Experts of a small language model.
Size: width 256, vocabulary 2048, 42.3M parameters.
Experts: 64 SwiGLU neurons an expert, 4 picks a token, a sigmoid router, a shared expert of 64 neurons.
Below are experts of layer 6 (counted from 0) of a mixture-of-experts language model. Rows are named router (the router's row for the expert), gate (a neuron's input weights, with its number), up (a neuron's input weights, with its number), down (a neuron's output weights, with its number) and show model dimensions 128-255. Each number is 50 + 15 x the weight over its row's rms, rounded and kept within 0 to 99.
After each expert's rows: a language model's description of what the expert responds to; "raises" lists some tokens whose logits its average output raises strongly, later layers aside. This comes from a sample of Wikipedia text that the model never trained on.

# expert 3
router:37 46 48 41 22 48 26 54 51 42 49 62 33 44 40 25 36 13 32 71 66 59 55 60 41 57 61 39 76 26 41 60 69 46 62 49 55 32 41 66 62 54 26 99 73 64 56 51 56 63 34 51 34 35 48 46 53 45 54 29 52 61 53 54 73 43 25 59 58 62 44 32 25 66 19 82 74 50 24 81 39 30 68 75 37 44 49 48 38 51 49 63 60 53 39 40 67 19 55 63 43 61 11 49 59 69 72 38 28 39 53 85 56 58 63 37 54 49 39 59 61 24 41 48 27 58 59 51
gate0:60 39 60 51 40 22 35 56 34 36 65 48 38 42 48 65 12 41 45 76 70 65 36 34 32 55 55 46 41 53 45 48 36 20 61 56 32 70 46 65 66 59 32 51 29 52 53 30 16 34 46 32 63 56 61 67 51 61 36 46 42 66 59 45 19 56 23 22 62 55 49 36 36 40 37 39 30 52 44 47 63 70 47 58 71 63 42 70 36 35 53 47 38 16 50 68 67 61 58 54 56 62 38 45 62 49 37 25 53 30 36 18 64 49 49 79 52 89 80 48 53 60 56 37 58 44 66 47
up0:50 56 52 41 77 44 63 60 50 59 51 53 62 63 74 44 41 69 30 37 24 50 59 29 41 41 57 43 56 28 54 61 42 22 53 60 52 43 43 69 59 53 41 68 38 68 35 66 34 26 36 62 49 43 35 09 46 45 54 31 70 50 62 51 27 25 56 30 41 56 61 37 60 48 46 54 57 35 59 43 49 50 40 12 51 31 58 59 42 45 44 59 28 19 27 27 56 45 54 28 51 41 67 43 53 62 33 28 39 56 24 59 57 57 53 49 54 34 37 73 45 57 44 32 43 56 50 86
down0:64 43 39 52 48 44 68 55 65 49 39 73 27 46 43 57 74 48 34 61 43 54 34 37 91 61 45 27 55 57 47 39 75 76 59 58 52 20 24 41 72 34 53 63 66 45 56 49 20 69 53 92 42 52 32 24 62 46 71 40 66 32 44 42 37 72 31 58 69 54 56 49 40 39 49 37 52 45 44 61 51 40 56 38 33 50 48 70 65 53 42 46 32 41 56 36 57 84 37 44 11 41 41 42 25 67 61 56 43 61 26 32 40 38 58 48 63 78 45 24 53 48 46 37 34 71 35 59
gate1:62 25 12 55 46 33 29 37 31 54 60 49 28 69 59 41 38 60 39 40 46 67 54 36 57 49 35 54 47 72 31 53 45 52 42 67 76 58 55 40 86 43 37 27 68 65 46 43 62 31 39 35 17 38 32 53 47 22 65 46 54 55 53 39 80 41 58 50 56 29 37 37 39 41 42 40 42 43 26 46 50 75 49 59 49 56 73 58 33 60 61 64 52 29 36 44 78 58 20 66 57 57 53 66 81 56 49 82 28 29 40 65 37 43 55 61 67 65 53 64 46 54 14 63 26 53 61 61
up1:55 66 43 43 50 40 68 52 71 77 56 33 45 14 31 61 75 26 64 44 41 57 47 64 36 66 65 43 31 41 27 62 48 51 64 34 39 67 29 52 48 37 33 61 46 73 39 55 51 48 70 78 50 59 29 69 46 58 26 35 31 50 65 45 46 63 54 39 61 43 60 67 73 59 29 60 72 52 52 52 64 44 50 12 70 46 34 29 55 46 49 29 61 69 39 66 56 33 22 40 58 49 59 55 29 04 46 29 60 50 63 84 49 44 31 46 07 38 65 68 49 56 63 30 40 35 62 44
down1:59 41 39 56 33 54 25 30 41 58 43 36 99 61 52 80 35 70 44 35 53 63 30 71 43 32 60 39 47 42 38 33 46 48 51 58 67 75 58 60 60 49 30 15 69 60 51 29 45 40 61 80 27 24 26 43 56 50 48 38 40 47 80 71 58 46 45 36 60 55 51 40 25 45 46 40 39 42 68 47 48 42 32 42 26 64 46 18 53 53 56 63 49 42 59 57 53 42 60 41 82 35 47 54 33 57 68 52 21 46 44 58 56 67 38 62 28 53 55 39 75 40 47 64 55 39 56 39
It responds to: Short opening pieces of names and words, often capitalized, like T, Ma, At, Wh+hi, Dat+t+to, Har+t+ford.
raises: "w", "g", "ge"

# expert 60
router:50 26 90 41 47 62 45 67 33 56 39 50 42 30 45 61 43 27 24 51 71 70 41 49 53 45 64 29 76 59 64 49 59 15 53 44 37 31 49 42 52 50 49 31 65 65 55 49 65 63 21 42 53 57 37 64 41 38 47 30 77 69 36 68 53 33 41 49 71 56 42 66 47 42 42 59 57 46 23 48 37 48 55 77 77 32 58 47 47 52 66 35 47 76 55 51 60 29 63 73 59 60 54 18 45 61 66 43 54 68 56 71 41 59 54 48 28 57 44 47 73 21 40 54 34 49 55 90
gate0:60 29 56 65 44 12 38 31 59 16 38 48 46 37 41 68 14 53 32 64 58 46 49 28 26 73 39 54 31 52 40 40 55 23 58 66 23 44 22 79 51 68 54 76 84 42 32 30 23 51 42 31 49 75 63 33 33 44 33 47 46 54 67 54 45 30 39 31 65 41 60 53 25 42 25 29 52 43 41 48 41 33 44 34 56 65 23 56 43 62 36 42 42 46 56 44 68 22 53 43 52 45 41 48 46 34 25 37 47 63 64 30 63 45 72 64 36 76 43 43 55 64 42 47 46 40 43 70
up0:64 49 47 37 45 35 60 73 68 54 59 60 76 69 44 38 42 78 42 70 53 59 45 44 31 37 46 22 65 51 64 35 30 33 60 58 37 69 67 66 42 63 44 64 29 24 60 30 65 22 40 53 49 30 17 04 34 38 38 59 30 66 55 54 23 32 86 26 59 72 36 26 55 64 36 47 59 60 33 43 73 49 49 22 56 33 40 47 41 58 23 42 45 33 28 38 62 51 37 56 71 75 50 53 53 63 33 56 46 55 41 37 60 77 65 18 58 43 58 50 32 44 48 42 52 60 38 54
down0:54 49 36 56 49 12 41 42 82 45 44 64 41 54 60 57 96 64 29 41 37 55 58 36 50 20 56 62 18 48 64 46 41 47 86 75 66 40 32 59 44 28 39 45 42 45 35 35 23 26 47 52 44 62 70 49 45 56 60 43 26 36 36 31 44 69 43 41 60 60 60 64 49 32 35 17 31 31 70 26 70 61 53 70 37 50 58 78 35 46 68 29 14 49 40 60 47 67 44 61 39 52 15 40 35 45 57 52 31 68 19 41 31 51 41 53 60 61 51 51 36 65 54 59 29 70 23 53
gate1:38 25 67 51 30 36 44 37 00 44 67 61 37 65 61 47 51 44 61 48 56 72 19 48 67 54 64 52 39 52 39 42 33 43 25 55 93 42 42 56 62 56 36 50 37 61 73 49 37 20 45 20 44 46 31 64 54 31 63 61 39 54 31 48 68 55 39 38 34 38 56 46 43 46 39 43 58 45 42 40 58 48 49 33 42 58 34 64 60 43 54 51 46 28 34 58 47 48 33 27 41 68 58 55 59 59 40 54 54 43 12 62 47 75 32 51 25 68 33 49 05 69 32 41 16 45 43 53
up1:64 52 37 35 48 43 13 40 48 60 60 40 71 10 62 64 53 51 57 63 38 48 74 53 49 68 44 44 62 38 53 70 57 35 49 39 55 63 56 39 64 54 41 72 38 65 33 27 41 45 57 79 59 58 39 51 23 48 65 56 28 58 60 78 45 43 67 51 66 46 68 44 53 38 30 49 96 54 28 45 38 17 61 28 25 55 29 21 64 36 77 60 48 50 39 69 56 43 82 64 55 59 55 66 30 30 47 42 47 61 69 66 57 29 45 48 44 37 55 67 30 50 84 09 56 42 47 57
down1:52 29 33 30 36 48 60 40 56 51 49 49 67 59 62 60 54 50 42 44 77 60 55 41 47 59 34 73 30 30 39 10 35 58 64 54 20 77 35 56 39 59 45 27 68 79 49 39 41 33 33 51 54 38 30 56 78 37 29 65 50 65 86 46 46 51 55 46 37 52 68 63 44 59 68 42 44 41 76 76 52 38 63 47 48 75 56 40 77 44 52 42 79 25 40 45 31 63 59 59 46 49 73 59 30 40 63 74 23 67 69 59 49 64 66 66 37 46 53 56 67 29 55 63 52 50 72 46
It responds to: Capitals and pieces with L, O, U in acronyms, codes and names, like the L in ELMS, the O in H.B.O, U in Upstart, and lo in Conlon.
raises: "ver", "pp", "ff"

# expert 22
router:48 38 49 54 37 54 35 59 50 38 36 44 45 26 53 53 42 36 52 60 58 54 41 67 28 24 46 46 62 42 56 41 68 70 63 56 54 29 41 34 43 39 41 39 68 56 78 75 48 41 66 30 17 62 30 43 31 56 65 48 68 68 27 71 64 62 26 58 64 73 39 65 73 89 28 64 48 30 49 84 49 68 14 42 43 60 58 85 42 34 49 54 38 69 39 54 45 32 42 52 66 62 50 38 39 69 54 44 61 24 60 65 61 48 40 30 44 18 49 33 57 43 45 59 59 68 66 73
gate0:44 19 35 51 40 19 41 51 24 42 52 53 54 65 50 47 16 49 49 79 54 61 17 60 32 45 38 55 37 59 49 40 57 27 67 51 51 46 28 43 85 75 50 76 46 34 53 33 27 63 50 31 48 86 51 36 35 44 56 46 57 40 64 40 24 65 48 31 31 69 68 41 58 50 40 51 50 55 61 62 54 41 68 38 56 49 21 54 45 55 51 51 46 24 42 63 60 52 70 34 51 28 43 41 55 50 31 39 55 45 66 25 73 44 40 55 52 56 63 53 37 44 71 15 63 39 50 59
up0:48 47 41 38 47 65 40 56 55 51 60 52 75 52 60 54 09 53 65 43 60 48 82 28 46 33 65 52 56 42 46 48 39 38 47 65 45 44 54 65 49 52 46 78 10 43 73 48 37 31 54 68 49 56 41 41 33 30 33 68 58 78 68 83 38 27 56 30 50 54 70 28 64 42 52 61 51 72 60 61 48 57 56 46 51 51 46 43 57 88 47 43 43 48 30 44 64 50 32 51 78 41 62 46 40 47 40 61 38 18 44 57 63 68 46 54 50 39 58 56 52 38 66 29 39 54 55 79
down0:46 37 43 46 61 26 14 21 75 66 35 45 43 29 19 39 67 55 23 52 30 39 55 43 46 56 45 66 54 78 64 45 45 36 37 57 72 45 49 58 53 37 28 60 40 36 65 59 53 38 38 56 38 86 49 63 57 43 60 16 37 29 69 42 57 54 40 50 56 53 70 52 61 33 39 26 28 50 54 52 56 24 67 58 43 42 50 40 43 39 29 48 13 78 45 48 49 74 79 47 49 66 27 36 44 59 67 37 37 90 47 49 59 49 30 68 75 61 29 72 38 60 30 80 22 88 42 55
gate1:59 15 53 37 24 37 40 57 43 43 61 54 54 59 50 55 15 58 51 47 18 59 27 40 49 49 45 85 66 56 28 48 43 64 41 51 54 65 42 48 74 56 39 38 58 84 59 51 45 25 49 43 42 70 33 67 22 25 42 40 71 40 50 12 86 66 46 57 49 26 46 67 72 71 36 72 35 42 39 69 50 58 23 62 61 58 59 47 75 59 70 37 51 43 60 44 48 53 40 38 50 54 30 74 85 53 43 52 53 46 43 62 26 65 25 39 51 44 43 27 26 73 41 29 34 71 56 48
up1:69 64 37 51 69 40 36 30 64 52 19 28 48 33 54 45 62 25 50 82 18 57 84 77 44 28 38 55 33 34 36 64 77 42 57 37 19 59 69 51 46 51 28 59 16 62 42 36 58 47 55 69 33 73 83 39 19 68 53 32 62 62 57 50 57 46 63 40 37 32 39 68 42 65 35 49 67 52 41 47 42 37 26 09 41 48 30 27 24 50 50 45 63 80 39 58 46 34 52 43 49 50 53 68 51 26 40 62 45 55 48 65 65 47 41 74 28 32 66 48 29 43 74 59 47 39 56 34
down1:42 50 26 65 17 54 43 30 48 55 66 47 70 32 59 87 51 38 37 42 52 82 48 51 36 17 36 51 53 51 34 56 54 63 48 51 32 53 54 58 69 50 40 00 56 53 50 74 58 70 73 54 26 29 38 18 57 48 71 53 40 34 36 46 48 74 73 40 60 66 69 39 64 75 46 39 39 45 79 60 48 39 25 23 52 63 46 35 66 42 48 62 45 40 61 39 57 51 53 33 60 34 43 46 24 39 53 65 10 65 66 34 38 69 60 54 21 59 55 34 69 51 40 78 46 70 60 22
It responds to: Forms of be and past verbs such as was, been, came, were, plus single letters like d, D, R inside names and words.
raises: "ition", "om", "ome", "ock"

# expert 11
router:27 45 42 59 35 70 40 44 29 48 65 56 57 58 36 66 29 33 43 64 70 65 34 36 42 40 54 64 77 41 29 34 47 41 63 29 46 31 59 53 72 64 40 61 56 38 52 55 71 71 32 27 54 55 47 43 43 29 52 61 73 63 38 74 82 39 43 63 80 74 71 30 80 75 19 63 70 38 36 56 64 53 53 55 64 45 33 67 41 48 43 51 40 80 42 37 54 36 62 67 60 51 50 37 37 51 62 38 43 32 58 57 69 37 35 48 32 62 29 40 54 46 52 49 45 50 53 58
gate0:45 32 39 54 38 48 38 55 59 36 62 45 58 48 58 77 11 55 39 41 48 62 11 39 61 69 59 61 57 59 41 37 53 24 43 45 29 50 43 75 38 43 63 58 37 36 75 33 31 54 28 30 52 80 56 52 28 31 54 34 64 67 68 60 52 57 34 46 47 48 79 29 43 59 53 48 39 32 30 32 60 60 44 66 92 26 44 65 60 52 32 38 30 40 48 43 82 53 63 66 72 44 57 56 34 40 34 39 42 41 56 20 76 32 42 62 66 52 30 46 41 60 80 36 67 38 48 67
up0:47 67 38 27 69 38 74 54 33 37 47 54 75 58 53 49 34 73 21 69 56 41 57 23 59 59 47 48 54 35 35 42 28 16 53 61 16 50 63 53 71 69 61 54 45 40 67 44 39 63 47 34 33 39 43 23 44 80 32 47 74 69 78 52 34 41 47 15 61 77 48 32 60 38 58 60 53 50 66 43 48 62 56 33 28 50 39 68 40 39 51 64 31 70 24 66 57 44 44 41 53 85 56 59 61 51 47 50 49 41 30 72 86 52 64 51 67 34 46 50 45 51 28 21 47 55 39 38
down0:62 55 37 70 41 44 39 48 46 61 51 63 22 40 27 54 67 57 30 73 40 63 46 55 73 39 37 59 27 53 51 18 43 71 57 82 58 34 39 36 66 44 24 63 46 39 83 51 55 68 60 47 54 64 43 41 48 59 38 33 45 70 47 26 26 77 49 54 37 45 50 44 39 72 30 32 75 26 41 57 44 42 42 42 38 63 63 76 51 69 43 56 25 41 36 64 60 37 46 20 55 49 47 39 49 70 56 55 53 66 58 43 25 57 50 60 49 70 24 34 67 52 27 47 33 47 30 47
gate1:62 43 27 56 43 30 57 49 52 68 65 41 56 66 43 52 41 29 50 36 43 60 21 38 47 52 37 87 41 36 08 69 47 46 19 31 79 79 58 46 65 49 56 61 42 67 68 52 65 58 32 39 63 58 58 66 44 04 44 54 58 47 50 36 68 60 35 64 57 34 26 68 52 50 73 53 64 41 80 60 72 69 43 49 49 44 46 70 51 63 43 50 48 41 48 41 73 60 53 39 60 45 38 74 51 43 34 47 44 48 46 40 30 37 62 54 50 52 42 55 50 59 27 39 28 64 63 41
up1:66 83 40 62 44 26 49 41 54 77 58 37 48 23 36 63 55 51 48 56 46 49 71 41 50 80 53 46 52 40 53 57 91 36 58 40 32 60 57 25 36 40 28 56 37 74 47 45 48 57 65 45 39 36 44 37 36 55 55 27 34 45 50 76 61 38 48 31 24 41 75 75 74 32 52 44 73 69 58 67 82 29 48 15 41 45 40 26 54 34 66 36 70 64 68 70 41 28 41 52 41 83 54 51 74 42 51 38 40 63 77 44 52 53 51 71 37 52 68 66 50 41 73 57 33 46 48 24
down1:49 64 54 67 20 63 57 59 62 45 57 53 59 81 48 66 39 52 24 64 65 40 50 59 59 55 33 81 49 58 38 22 71 51 34 38 52 44 52 53 47 44 46 22 73 31 36 49 46 83 60 54 17 65 29 35 71 53 56 59 53 53 66 45 52 60 79 19 30 61 74 39 46 53 60 35 34 49 57 77 40 44 44 58 38 70 51 46 40 34 58 59 53 48 45 27 46 43 35 36 50 27 58 62 39 63 66 25 14 66 60 51 51 58 59 32 36 51 54 29 69 39 71 61 36 44 42 50
It responds to: First fragments of words, mostly Latinate prefixes like ex, de, se, con, un, trans, dis, plus Asian name syllables such as Y-un.
raises: "pi", "ist", "ity", "ter", "g", "gre"

# expert 19
router:22 25 55 36 18 38 31 62 34 41 53 29 45 43 56 57 39 17 51 48 86 57 68 63 45 41 32 63 74 23 50 24 64 41 47 32 54 56 71 55 32 44 58 62 49 54 50 46 50 45 56 45 31 64 49 39 42 40 58 55 54 33 53 56 45 54 27 54 61 68 69 60 35 50 41 38 56 45 35 58 22 59 52 26 49 42 54 47 50 46 30 69 52 55 22 61 74 35 36 67 43 71 42 43 86 48 55 35 63 49 58 79 41 62 31 37 26 44 23 60 54 20 51 56 37 45 56 50
gate0:36 31 38 51 36 36 33 46 48 24 42 53 62 40 44 73 22 34 35 84 63 49 37 30 51 38 27 37 48 58 77 18 50 02 66 74 39 52 48 47 69 73 45 51 44 61 49 39 31 37 49 59 46 67 48 45 45 62 27 58 49 50 67 43 50 74 49 27 54 59 55 51 47 50 29 51 58 37 50 55 39 59 50 29 76 32 29 51 41 62 57 51 57 51 52 44 97 30 61 45 55 37 45 49 54 36 51 26 46 50 40 29 62 49 71 34 44 58 74 31 51 56 50 48 68 31 59 71
up0:51 46 36 24 62 31 40 59 48 88 65 45 66 57 38 34 39 62 31 52 63 66 54 31 40 65 39 34 62 37 32 48 64 41 65 25 48 36 78 40 53 60 56 73 53 39 63 35 54 35 65 73 72 41 38 33 55 47 38 51 60 60 68 72 46 38 46 25 49 54 67 28 50 36 55 48 30 72 27 33 45 54 49 39 47 55 51 66 47 47 25 43 53 39 48 49 26 35 48 39 47 60 61 36 65 75 21 36 55 36 71 27 72 62 53 76 36 71 51 38 72 40 52 30 41 50 51 58
down0:35 73 44 61 70 24 32 44 67 60 51 53 23 47 44 49 62 70 42 48 42 54 54 58 76 61 61 75 56 53 43 47 29 75 62 39 68 23 28 39 54 53 43 66 65 36 77 60 50 61 57 64 76 45 63 44 36 54 57 24 28 48 58 52 40 76 36 24 74 44 49 41 48 25 22 27 55 30 72 50 39 25 49 43 50 42 47 58 59 24 32 50 22 60 33 63 44 35 50 29 39 29 45 38 26 50 54 43 44 74 37 50 27 69 35 71 57 64 55 44 32 35 26 66 06 59 18 35
gate1:53 32 28 29 63 56 38 28 34 17 67 59 45 63 60 41 15 52 49 50 40 75 56 21 62 47 49 79 41 49 35 46 57 42 02 58 90 68 44 60 54 41 46 23 36 64 46 70 43 07 37 27 17 66 63 72 41 41 59 44 65 41 48 55 57 75 56 33 53 36 59 46 69 39 60 34 65 58 51 45 42 73 50 41 44 60 61 75 56 66 74 73 45 34 35 43 43 45 27 63 58 41 50 85 80 47 52 59 43 49 35 48 43 70 43 59 50 40 27 49 64 48 33 45 44 54 48 48
up1:79 40 66 69 36 35 44 40 65 56 50 25 44 49 32 69 63 28 58 61 65 55 62 58 46 75 52 45 56 58 47 63 64 69 52 49 49 75 60 15 58 41 20 74 78 71 35 32 38 67 81 87 40 62 67 63 27 38 48 49 41 48 64 40 51 30 76 55 58 42 65 60 35 49 23 48 52 58 29 62 50 32 48 31 39 73 50 26 60 43 46 22 42 76 36 69 62 23 55 45 56 41 68 50 47 34 49 41 55 65 83 63 62 39 69 48 58 39 57 83 41 62 94 30 35 50 47 66
down1:60 55 45 68 54 39 38 47 44 34 46 55 85 61 46 76 38 45 18 51 64 39 39 52 57 29 41 66 35 40 50 32 57 40 52 39 52 71 55 68 60 34 29 35 70 72 24 37 52 72 52 29 28 35 30 46 58 47 45 47 61 62 39 45 62 43 96 26 52 44 47 46 55 50 41 46 53 50 52 44 36 43 53 27 60 63 38 44 39 44 47 70 69 68 52 24 46 28 45 41 35 44 33 33 27 41 55 48 10 51 54 32 44 53 65 55 52 44 57 10 73 49 54 75 69 59 62 42
It responds to: Word stems after a short prefix like a- (a-min, a-im, fe-ma-le) and agent-noun roots like plan, part, author; also decimal points and pipes in tables.
raises: "les", "ed", "ing"

# expert 7
router:33 35 58 40 19 66 51 46 29 45 61 40 54 32 36 48 22 25 52 56 52 50 52 41 44 49 66 43 69 54 39 36 73 36 62 49 61 61 31 63 39 50 34 50 68 64 41 57 61 64 22 51 42 50 36 30 40 53 59 43 54 65 52 74 69 48 67 24 65 48 56 67 36 60 29 65 47 28 39 37 46 44 34 60 66 21 45 73 55 39 07 50 36 84 61 68 64 42 77 46 46 39 25 47 65 74 72 30 38 29 31 45 35 52 47 30 29 49 18 65 52 39 36 65 57 70 61 48
gate8:55 33 43 58 61 39 46 45 39 64 79 57 76 68 44 65 53 68 38 25 57 65 50 34 76 43 44 35 48 52 32 18 28 19 54 46 45 39 45 51 65 42 54 55 45 32 32 37 72 35 24 72 85 73 52 36 46 21 50 31 45 44 50 67 53 28 32 45 73 57 53 41 52 55 53 42 57 57 68 74 53 60 74 72 69 54 55 58 50 56 70 51 49 66 49 64 80 58 51 68 58 54 30 45 40 47 54 50 72 48 15 59 48 79 42 66 36 31 58 41 48 43 32 63 42 91 67 53
up8:51 30 56 69 32 58 55 65 96 53 37 61 66 52 41 27 45 31 57 46 78 48 34 54 60 44 40 50 58 72 32 39 39 56 46 42 44 56 63 52 35 54 59 65 44 12 56 79 42 69 60 42 40 75 38 44 48 41 26 67 59 48 72 61 56 28 43 44 35 55 33 68 42 53 63 42 62 25 57 53 22 38 63 53 55 68 58 36 52 59 47 57 67 51 68 61 51 55 55 44 44 66 47 57 36 79 61 43 90 65 30 69 48 69 52 36 75 47 45 56 55 48 47 71 57 39 68 47
down8:61 66 59 41 41 60 43 43 55 43 69 69 47 33 34 47 50 45 39 38 50 53 57 56 52 39 71 47 46 58 38 57 59 34 43 50 17 51 43 39 57 45 34 42 33 60 48 63 49 35 49 40 51 51 42 56 43 61 54 43 59 56 54 52 72 46 51 56 60 46 56 34 36 39 71 33 56 42 43 51 73 49 55 37 66 42 54 36 45 35 49 92 30 40 58 40 66 54 73 44 37 57 65 59 38 50 29 49 47 53 65 48 49 26 45 83 56 54 78 29 56 57 52 62 07 60 68 60
gate9:50 53 71 47 60 25 57 45 66 28 48 56 52 67 41 46 43 60 72 57 13 42 31 58 50 61 55 54 59 40 23 61 54 65 52 41 63 51 60 74 35 58 29 22 48 63 24 71 45 42 49 44 68 53 53 52 57 33 58 65 69 51 35 65 40 54 65 69 54 23 70 73 54 59 32 65 55 32 61 66 47 44 54 20 59 27 29 57 53 43 28 73 51 69 43 45 57 30 45 54 14 30 71 32 82 52 22 45 49 43 61 67 36 51 63 64 74 29 65 37 27 78 55 24 50 76 56 54
up9:53 40 38 65 39 53 43 26 39 45 55 78 56 69 56 39 54 27 53 61 63 35 43 44 46 49 66 45 76 61 41 57 48 49 58 50 24 15 53 51 52 35 42 64 50 50 38 52 51 49 61 47 51 59 50 44 61 44 66 40 72 37 62 51 38 65 38 71 48 38 53 46 88 47 35 58 60 43 32 39 55 46 64 21 37 34 60 66 62 57 37 17 28 48 37 39 44 51 49 47 49 78 44 45 47 46 24 61 36 49 85 29 47 39 55 81 60 35 32 27 08 42 93 67 26 48 26 50
down9:44 28 94 50 60 38 59 53 50 23 50 31 50 61 36 66 29 36 40 36 58 46 38 52 51 39 50 82 62 62 80 55 39 72 50 35 53 68 29 62 60 30 66 28 41 62 50 43 28 47 73 59 44 38 70 52 47 51 25 80 48 49 51 49 68 48 49 44 53 43 65 52 61 42 53 29 57 63 72 51 49 65 39 55 59 56 42 52 49 44 82 56 35 29 55 56 76 72 40 54 41 50 38 23 62 71 63 37 32 64 55 36 59 66 73 54 51 51 16 47 46 58 33 26 46 35 61 56
It responds to: Short first pieces of a word after a space or hyphen, such as b, c, g, ph, sp, as in ph-otography or o-b-serving.
raises: "ra", "ue", "ult"

# expert 21
router:30 38 31 46 17 52 39 68 60 58 44 40 50 38 54 46 43 37 49 73 66 64 67 35 42 47 42 56 64 44 47 59 68 29 60 46 48 45 26 60 62 55 49 66 46 67 78 54 46 35 60 43 31 33 47 49 48 36 88 44 48 49 30 79 45 25 43 59 63 58 57 45 53 57 14 33 59 30 27 67 25 54 35 55 50 34 75 70 45 67 52 56 38 66 40 56 64 43 45 69 44 63 45 84 66 84 64 42 67 31 50 58 73 48 65 43 45 46 38 55 63 39 25 74 29 39 66 70
gate0:51 51 37 28 26 22 17 43 56 48 46 40 75 46 40 51 22 38 41 68 49 31 04 38 40 49 44 59 43 53 58 33 60 40 48 65 36 49 42 62 42 56 46 59 43 47 69 35 22 42 32 25 66 37 59 39 54 49 64 78 37 53 60 80 31 75 39 36 57 44 66 55 47 44 36 24 66 55 52 42 50 49 50 67 75 34 52 56 24 50 65 44 41 30 53 42 71 41 55 51 58 41 41 59 44 41 21 29 38 55 51 52 58 43 49 63 64 47 81 42 63 36 56 43 52 37 61 65
up0:41 55 42 35 71 53 54 54 36 71 41 50 56 46 68 84 23 63 52 53 55 47 82 36 30 59 55 51 53 54 44 59 43 34 45 62 25 50 65 73 67 49 64 77 20 52 55 56 36 38 70 50 49 58 38 41 40 38 26 55 67 74 48 56 42 30 45 39 41 61 32 08 58 47 51 45 40 55 54 46 47 48 52 35 24 29 31 59 45 39 34 63 52 51 57 46 49 35 36 49 55 72 50 30 59 42 49 43 57 40 42 47 54 64 63 57 56 31 71 26 41 42 43 40 62 79 67 91
down0:45 36 56 51 46 43 35 38 72 60 44 33 38 68 35 52 67 57 27 43 40 61 46 40 79 51 48 52 67 68 67 42 46 73 59 45 67 33 50 58 60 51 33 53 52 40 53 69 50 52 61 65 42 70 39 49 89 56 62 39 48 55 65 42 33 69 88 40 46 59 53 44 59 50 31 12 30 41 71 37 28 53 62 49 23 35 63 78 22 44 50 44 37 38 23 61 66 52 32 55 30 68 35 41 22 73 88 51 50 67 24 11 67 64 61 58 57 59 40 35 59 60 47 50 42 81 34 50
gate1:60 32 64 31 36 35 36 51 36 62 94 81 35 70 58 26 30 52 30 59 25 53 16 01 42 49 51 81 41 48 54 57 50 36 45 52 63 52 47 63 73 48 33 42 54 52 38 39 47 46 43 45 46 50 32 58 31 37 81 47 61 32 65 48 52 61 49 51 51 25 63 70 58 41 74 47 54 34 42 44 71 49 41 41 35 43 64 81 43 44 87 40 48 47 12 67 81 51 33 59 55 57 33 82 74 45 59 49 32 55 43 50 36 65 69 33 44 41 71 53 38 58 35 46 43 90 54 32
up1:76 51 55 68 30 48 55 25 54 71 65 39 52 47 26 67 75 51 54 39 36 55 47 47 48 68 42 49 49 46 53 44 64 52 60 34 25 59 57 44 38 60 38 72 60 77 53 70 41 57 53 62 63 53 59 40 65 51 21 52 59 42 55 54 69 29 72 37 53 40 51 68 76 55 57 57 39 44 57 55 77 34 30 11 35 61 29 25 58 61 39 36 51 79 23 55 41 31 45 61 47 74 49 51 30 33 62 29 30 46 58 58 58 44 76 58 56 58 62 51 23 26 69 39 27 35 31 49
down1:48 57 32 60 37 41 37 68 55 45 46 57 78 41 30 79 34 30 34 47 58 81 27 70 60 55 39 36 49 73 65 26 59 67 44 39 32 56 42 68 49 37 44 29 53 65 41 38 48 43 33 54 35 33 37 50 85 47 43 58 20 56 57 50 58 47 65 36 57 67 55 55 41 47 38 55 53 45 57 89 40 54 41 40 69 67 55 57 53 70 50 52 63 58 42 45 67 70 15 58 41 42 56 55 30 53 45 45 10 65 51 63 37 66 54 50 45 42 51 58 72 40 61 50 72 52 71 54
It responds to: Word-starting re/Re pieces, month names after in or on (May, April, November), and en-dash number ranges like –1, –2.
raises: "le", "g", "li"